Below are experts of layer 3 (counted from 0) of a mixture-of-experts language model. Rows are named router (the router's row for the expert), up (a neuron's input weights, with its number), down (a neuron's output weights, with its number) and show model dimensions 128-255. Each number is 128 + 24 x the weight over its row's rms, rounded and kept within 0 to 255. Numbers have three digits each.
After each expert's rows: a language model's description of what the expert responds to. This comes from a sample of Wikipedia text that the model never trained on.

# expert 52
router:083118166098112145179171125128128115081167135138116141158165143135116129184109145133125108095086128128113127097102136119136126147138108148135094100182143140095128154181086146134118125100156145133128170143127088125158096131126134115156153110112116083120138125130113129129165154099125134117150135143162131170164123124103150111114121122082136143120134147153114147135082122127132125142137
up0:128173132120089093165139087132121127112147172103058165139095146154148137114153143156160152134102154126138121104126163122149162148163143144126120129133145146093119137160116134138114109118173161132115128171089147126137155117166124163146135107125133133110166129129071132145134155163151132077130138149165088091120113130082141156118083163134118145112094111116137106145177143116094116082090
down0:096096109115134094102147117165167135156097130119104145184166117146114131143153108162117150142108158157114121136131086115133122134154126116110129110173125128112183128147139119112139098135141149100124105169126132108145075121124089161168123106115151146153122154116095138165116094106121087131153116111158096140128138083116110107154121102131135125110109102154137133183156151108123114096115
Auxiliaries and linking words such as as, from, was, is, been, have, including, in referred to as, exempted from.

# expert 8
router:132150171151083103120155133171158114109150156140128132150158122147134143171118144152137181131101146143112092101096128104137099131117104137140156130157131111109122121145102106128137116078149165159103155133134104129132097096141140129146126132118104151114146145120055140100178134150153126099122137125157108109148115094087126115112101122113116095115122086145149172168115100102145095168138
up0:139128144133114121110127093121118106102119167074152123135164104139152142170169124099137145113148154152098143116107169159133074143149149161142094152074139142147132141133092131121141101124110106137145134112102124118127172141142149146089120140106097086163131139171132148142130106157105131139138141096121106105136167136133128109155122136163157160102124106136128161088145108114115147083130
down0:127098135153143140159133133150124109139121152108126104187108119149092165185097098116130122134117176106109126120119154134141127135143105181145132093123092125145149152149099116114146160092073097146113152157131108136116152167144147078151127120168115102119136078117145127126177125162104173144127128091123116139102147112176128119069113111129170142117110146126108145161145134129133121126137
Tokens just after an opening bracket or pipe in tables and infoboxes: aged, DST, punches, units like ft, kg, mi.

# expert 16
router:101132174084119129174148093140146090100155147147073148167140148174115145120117147148153168153102165162139146145086137138094102136101138127122110125135106119140140127119107177083130092077171137116088145147107087112148132093162105105142103092108152120121155141075125095161190176127136144124141168152148144145095104121139130096128136123090133110111127149136128173125128136138124119146122
up0:091160110109077106142135100149142128156153185096119130128138128156086130121112137166113120127139145171142140113105152121144126105098089136155089156171101085087089130169142126108096132110147117151114118143093135123128109098126136137115159070160139108123132124129095131155149174126168112117161151147166118116157115152110119133154096134132130115122171127095149137120109148141123105142089
down0:121147082120132134140104150150158147084129120119126153147075141129133118129146123098131158163134161149111175063137118135183101122165109092188136133080094105141104074146151129086122142121145144148098124149165113127161106135105121130138096132146117115158155118099133106126134127120133158133168118115177119114138125107057108109121150135152113131132126131091174093120153136159089186127144
Connectives and match words in sports biographies, such as and, while, especially, well, season, scored, victory, over, plus sentence-final periods.

# expert 26
router:103119142135104087119159106117138131126107131096149123138170144143143154136123114142144179124132114145119167114131113140098156137139135151099101137168141122125142123139106054120120142107157163126100139160100101121156124099119139131136175124109107135141156166093105124151149150117148135123137134138145098151140114111083146183140111127100135120128122139151152127152085116118148075135096
up0:095133124117138141099128109154116111083132151101124089111132140106097129115123181163204130118134136130135141076126151084134099135196154149134113124132146132096149138125088088093085110118144123142098132118102095155096103122131183146140134091087112114156145106102094142148173140121157147118193131141139120122131148130113136131122091133114126111137099094132145130149068124168107086155122
down0:116133173083129135195153131133147092118183118149168126120177137176155119125134109087140097125144132160113180074165085159155160188132134131122165116117097137099112142133157133108111149142114131122131122138139139150102134104137134135116099138160145095109133174111098118142053155160116116121129145111130133149143136177126125133124131150110106104121108154124147124117169122139106140087108
Nouns in institution, office and place names after "the" or "of": professor, Univ, governor, County, National, Principal, New York.

# expert 6
router:087176189103133114159132127137164123100204165118097127140122158144127142145163140133147145111084175146105155123136143108090143161124111152132146109144133148067134131155122104118106085115148153135111128164132133130152102104128102127160152105092129099119145153101124110118138151105135146097165111161160143140110135136117153161120129120106147125151130098169139133136096135113107102152123
up0:115123103133145140111111134179164129149108120166142108133120136131127117120102129126095126088161171114111115073130106112081118146145107148124175140145079164134084127184119124149125133102140119107121148121142172111091120149151112166125119124113102117141118114137105089106131112124120091113151133108119153159153131125102093110103117130113191137167150135123136138146119119136121079120153
down0:110192112145116108143090103129107131149136148098159136092151141144084085110128125151129139117172086108092144138116118139133136144112118118124087074123107116141166107101161096154154144126109122141112126145110134136173144101123095136147121138140174158129142146118157179153139141138125153133146119096122130138135140135084084130131099132097143116125127131162127143116112143117129203122141
Nationality and language words like Spanish, French, German and Vietnamese, plus common descriptive nouns, "century" and sentence-final periods in expository text.

# expert 58
router:148161168090134122121152113128136134089179161111093105137138160156125144124129172158175165163139160143159122114075125099124123124138121152105132109155121141099201119138106119126094131099162151129135173167120154118148092110105098111192131104091124123081149169120060074143151136104131115133157141103176141127125122108145134146127102116107158118146130117167155136155131168130121103145105
up1:093152129095106113131118143110120122150099140126075110136141170147110100105103143156153124140119118132109133122142108112093098127175111142088159122170159134131141141098155152142096139165133121119147123100139104111148144098111132141099109090152121105089125165097148107161170182115157155066143102176121110177128101119116158161142147133071142116150122125126121141146148096131096144124125
down1:121152139120118115135131083167133141115104106125147156115160104135163123129123152117128111113120104097132144150129128136114096143123119183148139122128131146094167145115143097174153151116136111143114094117122174192150128108167201111121123091136143132152132107141126120148134130102116131150145106095156118118119094162131141108144149147144114152155140143137138139171150111100124150147091
Closing syllables of names and terms, such as -ensis, -ović, -sson, -ong, -ang, -ius, in taxonomy, Slavic, Chinese and Thai names.

# expert 33
router:115134137125112124131148114153145132119153152044137109177167158127095142173112126129179112109091129136128141093106124092113100200145119127117131134138062145110126143150105124127078110109116143156119125128100116106139088120120126101152159125132110101129153157107103115140167145151125125056162166129155106116159110092045126145109107093129147124117122141121145156136121096112099128125155
up0:112171137124099086145154121124141120136154135091104103121110198134128110130092167139111100112164140107100114088098150141127106154119159159137130108116146131114120158071115131114191149128119143151118087167134090137119106116093139115165187111125149134141163120137128140107093118108089115090123151147141157116089137132120154116126126120130118163115151102140136130103118132134133121126120
down0:141156176125129094136097127116128140095167132116118104121187179135133112144124116112128130122138130088112150134132141095115109172110117143108123113155126148097105140122120177136098170139163125122118151110115095119163098120155102134096106134136136114143136120111145120116172111122174132153131092117119090144144146111115121133193129159123155137117148180171142142104118152154100141154116
First or second fragments of a split word, often short letter chunks after a space: c-in-é, oc-cupy, mor-tgage, fil-tration.

# expert 4
router:108141145098121099163126125152132145098182139116093127132131144147130153101142164148165189113120146120115151125088147133109154143160115152127155129127108154102114143132147104128088107137152185152133146141111122113152112117116123122154137121050098112130123165105110108136142129112115132087126121173160124101169126126120142153123080108116129106132185121145159146151106128142127099160124
up0:127093103143110083104133102148092144132169117106129112155170134151125165105132176124136150116108137129104085107126198150072108129114134161098124134106146158123150130134089137126118167155103164132081165124127123112156148104160101100135133098144152173102114098078129101105141169130125115156126134093128139168168128152119121166106151164085188079126121149128131124136100145140168132164133
down0:089113105093106149165134158143147104139134113129169165136134132150097125083168156079128109138137149141105112154154146156096141102123120108182142106114149136123130128155144137123111135151101176149123123123138114119119109074160080131143128130143159180131140118102171104138158172142157151134120121137148120153119101179138102117123112143110165078112122106113133148190128097125129125170156
Words and word pieces in species and taxonomy articles, such as species, Genus, family, Subspecies headings, larvae feed, moth.

# expert 40
router:089140176136148117136166103137131123120153118138121099143128150140111153164124113155125156137126156146156154096123154140131123140152105142091140105164125139108161193157115110152111093097159149156142114151138097106157101120132110104129158142117135082149156154110133104099147134113127155123132156135172094171148113112145154115129142154103163108096134110129141122146117134135127104120110
up0:098162155114107091107136081098098115123143149116101119129140100120138103133147100169104159157058142158112117115132121128067105122160120121126168099162106113120147152178138120137123088136110149117158126120105147080148134117124128086140109140116137124097134150128070128161145112161169155111096111141178126142096140123127111162089091154084160151130127148128126157119134153120110112146118
down0:102112141112133138114109140102109139088141106118078152104141119122116161097090118135125154140154096130144127142139116131109125116163102147133127115112131161105112128167133117090101135139135167144116103160116160150125147115113088108132102113111149122128110139170119083130134131148130168120134087142133144112108151095138070121120138130127145119171103108108106131120141150110120107180125
Prepositions in, of, on, at, during, for after verbs or participles like located, based, plus word-initial prefixes re-, pre-, per-.

# expert 9
router:094147157098099127151167072098134083120137113123062097130128146140095155118129148129130143126100163145102131127135139146100130160158120143110093120148154145113110158124107098100126114107116124117116159152125095077153110114098124154153140116104122116119162119126115120135146148116140128111123169181129087202123106135124171151131155167121121151131142102157164120132135100140106101139152
up0:125116167135061137144134135122137152132160143110130087128120112144070164144151142153162136107123176152133093085135120108105121102176168161131101121118098130084140150157129132136117151116130129142084117149129140142164101099124169111131150081162110169100181145139105132188162176142162127141103114160116111146151121102114134114134182189078113168153153120168131124126140131148147107099131
down0:139107181126111108147137117143150135096139137099115136148116144144114134168135127141132122125079109190133107109118135130110162151132133118148114082111127102110130156118111098087182121078108133138111116133144091117146089121124106146115154131090125139115136133138109135101169108069133134147112118183127129164089081091133186108095146161109072086067166131134137144121133086137127134116115
Main verbs in company and organization histories, especially after "the company" or a date: acquired, sold, merged, operated, became.

# expert 42
router:093153185115132156159130126129123100119138157112130120229170128147133140173094141138120123108084137173118128103125141140119112168123106134121110107158114118118150142120123119084093140103124130136128134172135093130157090089143147120160167112104094120105152144101112130149141193106133141116130169130151107135149120126111155159121123165085156126093122117137140143121078113126116096120139
up0:186104150140121130086151114148158131113119143141130109112152152135118111098168143119144126138106148127108123129124120117141129115114142114105142148148121177118138168091154090127088151162138168118096143124087146114111135121177111078063058116098153128076131143143148090110117148136135145158138117139150101127122105129145143124124147114128079106123104116136159117130155147155124138136123
down0:107130124085153121131139113125158100128135108098129142110127170130096103081116123102100127164120118113149129111122143119124179099098138118158120174156105115208131113129095140168135110111147152150117114100126139093156129112091152135124146136153142135096143139120152116163115111155160133175132139088147145142144130129119124134208145096125098142111121176139146171155186093150092155151134
Coordinating and linking words like and, to, with, or, but and until, especially "and" in date ranges like "between 1898 and 1900".

# expert 25
router:130142165112124121139153102130165126113128135115096139156142125151114141107115154116198153102122139118106163101134133104150101161141089159097176133115108162109122152158115082118114101115158143161121148138106105129154099085169116111126113129118124076121130169127107124139138122139144135145163142149133066160173122099098127138117115142104150091124132058115156137160090129167121137131130
up0:129168128097116126132121079103140131081154122142151162168129123137127128114139132122123141123120185164128152082130115110128156135133112158104131152123144130125140173135111121092154078087159112142070109109129123099085122154150154126117081153124136125148148168101090136109152175105137138122152144122122139131117161120123118095100150138125128159153109100103161116145155130184099135107076
down0:128123118138116093121156142140128085160097126146159124142125140154144134114140097131133136113113168151162154101124153131124101127105137096128172127118135117195128169111183108116102142151131133134149152137106136110141107132193145128165122102108117136113127118101089154163122115144114105140141116127143085134102147130121124127115123124140143159134145109127137081116150137092149112154134
Verbs and word pieces in biography early-life and career sections, such as graduated, studied, taught, worked, complet-ing.

# expert 14
router:142163160131071137119140124144126137129143137125120139126166139149106136112090142148159127089120148140123098107068102117099065142166126126073101104108097167095153159169102106105079120130121137146130136127116114134181145116142134117120135123143097093106128129115115143166179132143139149113160118146149104098171107089088177126117119135090161124128147129147162114146117103141105069141128
up0:139111105122097170078105121155136105136108125138126148139140107129127113076158171130163133072120151182153161107127154098128167108104152104108139144123153112168092137135116083145144123153142119136124138083137130117129109114169145139173155122136055108140112137143117103108184171147151165123158117127144135124092111117105166153159093142114113128123137173141111116122120101139125116111125
down0:119094142140143152082147151087080152098131152128103155103116145120111128141142095130143130106141118100158120163101138133139140081121153173117101132106140152122125094162104106115103159102131133126171119139124148139141111115151139142157169130112146136106111114128122079165115126097162150149102099102096165125153165098129103165095157161139135131153100116103124105077124106079116104150149
Political vocabulary such as party, minister, election, Communist, Assembly, plus middle pieces of words after re- or de-, like rest-or-ing.

# expert 19
router:103154163125112155163157122116154108092180125113110113126129148181132143163122161118140146142130145157126147137122169154112109144172121153128125123128123150133136157153095136108117138075128126166141136156159088126146073105134089103135137080099103079124149170114124131130155167124112152093167129151175111144126077086115169133111132120111191088110148151183151136118122112139115098122121
up0:154173152115115115138148128123146146120149092135076101125108163146134126160141120134153108122102131142092137119141077114115163093158154098119101122097100166156136102092119123092122156136095159106102130128110145092138102125106118149114171131090172139140169159150112120154129094129133161127125155099093142123114138138118095093095128128160124150173177102189138145117176116123124146168103
down0:098149088136141127144098137136114126109145102139120082096080113094143134133147156161153143123131136132148141180117159138123135120123145098119157069108081079145151182125146123117112124146131114150138120148113101155093164131195166100144158138121107154166121140140124141117120094161080110089147173110083179131128118121170111154143093109075143105117101154132111152145144133119103140155105
Verbs and function words in plot summaries and event narratives, such as attempt, asked, informs, realizes, refused.

# expert 31
router:101146163123118075137180094159144116091194169097111117172146137132092130094126167173142141145090131147134133069118097081103131175122095153158109139162094129119143141146099144111139106100141195179118102119100164124162108113113141118144154097117143151114141099103092091164163116118138146091141120119134068110146152116097124141136146135110142111139123128129174173129124136143130131116098
up0:094114131160113124157154123186119093130140148170103144172117114111141138112134142163135132131130138106120177129108170104094115152165158145121106140156127141111155111156134078102119135102102149126110150143130155123176108135136156116133150138137121094129174133098128159163164182124100148138130156102166149132126134139129152157163126128103149145142154088132131147131112123165095126164121
down0:123154127120154111126151139160119172070163092145080097126161109129112093130133133140082124121122083148153177123150149164126097145127142122159131128123126167107137129151108123130152161101145137164136143094119116115138116135130103165172144098099137110110141103124179155148137117079138139146141127134156119158142090149181140141126144132111132147090142131119120104085173108152092124144113
Word pieces of personal and team names in racing results and lists, like R-ally, D-all-ara, Luke, plus Greek and LaTeX bytes.

# expert 23
router:129172166155097122121139122147125123135154200121137092144199136141125150131065126166112125114099115175125113115062126123112105120122114138134123127135090158072161134126107138103125140121137159094096107146151110143133119102142151098108126097113116125106187121107094144127153145134171140111112100142140101146125119104074166126109126159117119096132128106165118161140133132113122120109131
up1:147123131112137123120133100155129121132124075153105144100127154144136183096104110116122110130085151100191165115084105150067132129113132103140100129158094095154093095082140117122129118119130130136145102146129155133099146159105090074138154137116134124135152171117157157161143151117131148176122136158104124123137145123100153136099145124130109141165188167127111129107159076166149130130131
down1:104116116134072123156129130168133145102101114117144150138137145111153104087111089137144137122126151104128084127142112122093119128110082078115095170121144111112131144161090148146142111158124116144141106121136135134141141149133136149152117108082136114132158099122116107155158152124137140127142133115162076104124095130145111128120129171134128096134143172141102073174136156130134129120118
Mid-word pieces of surnames after a first syllable, such as Mar-qui-s, Wa-gg-estaff, and year digits or spaces inside dates.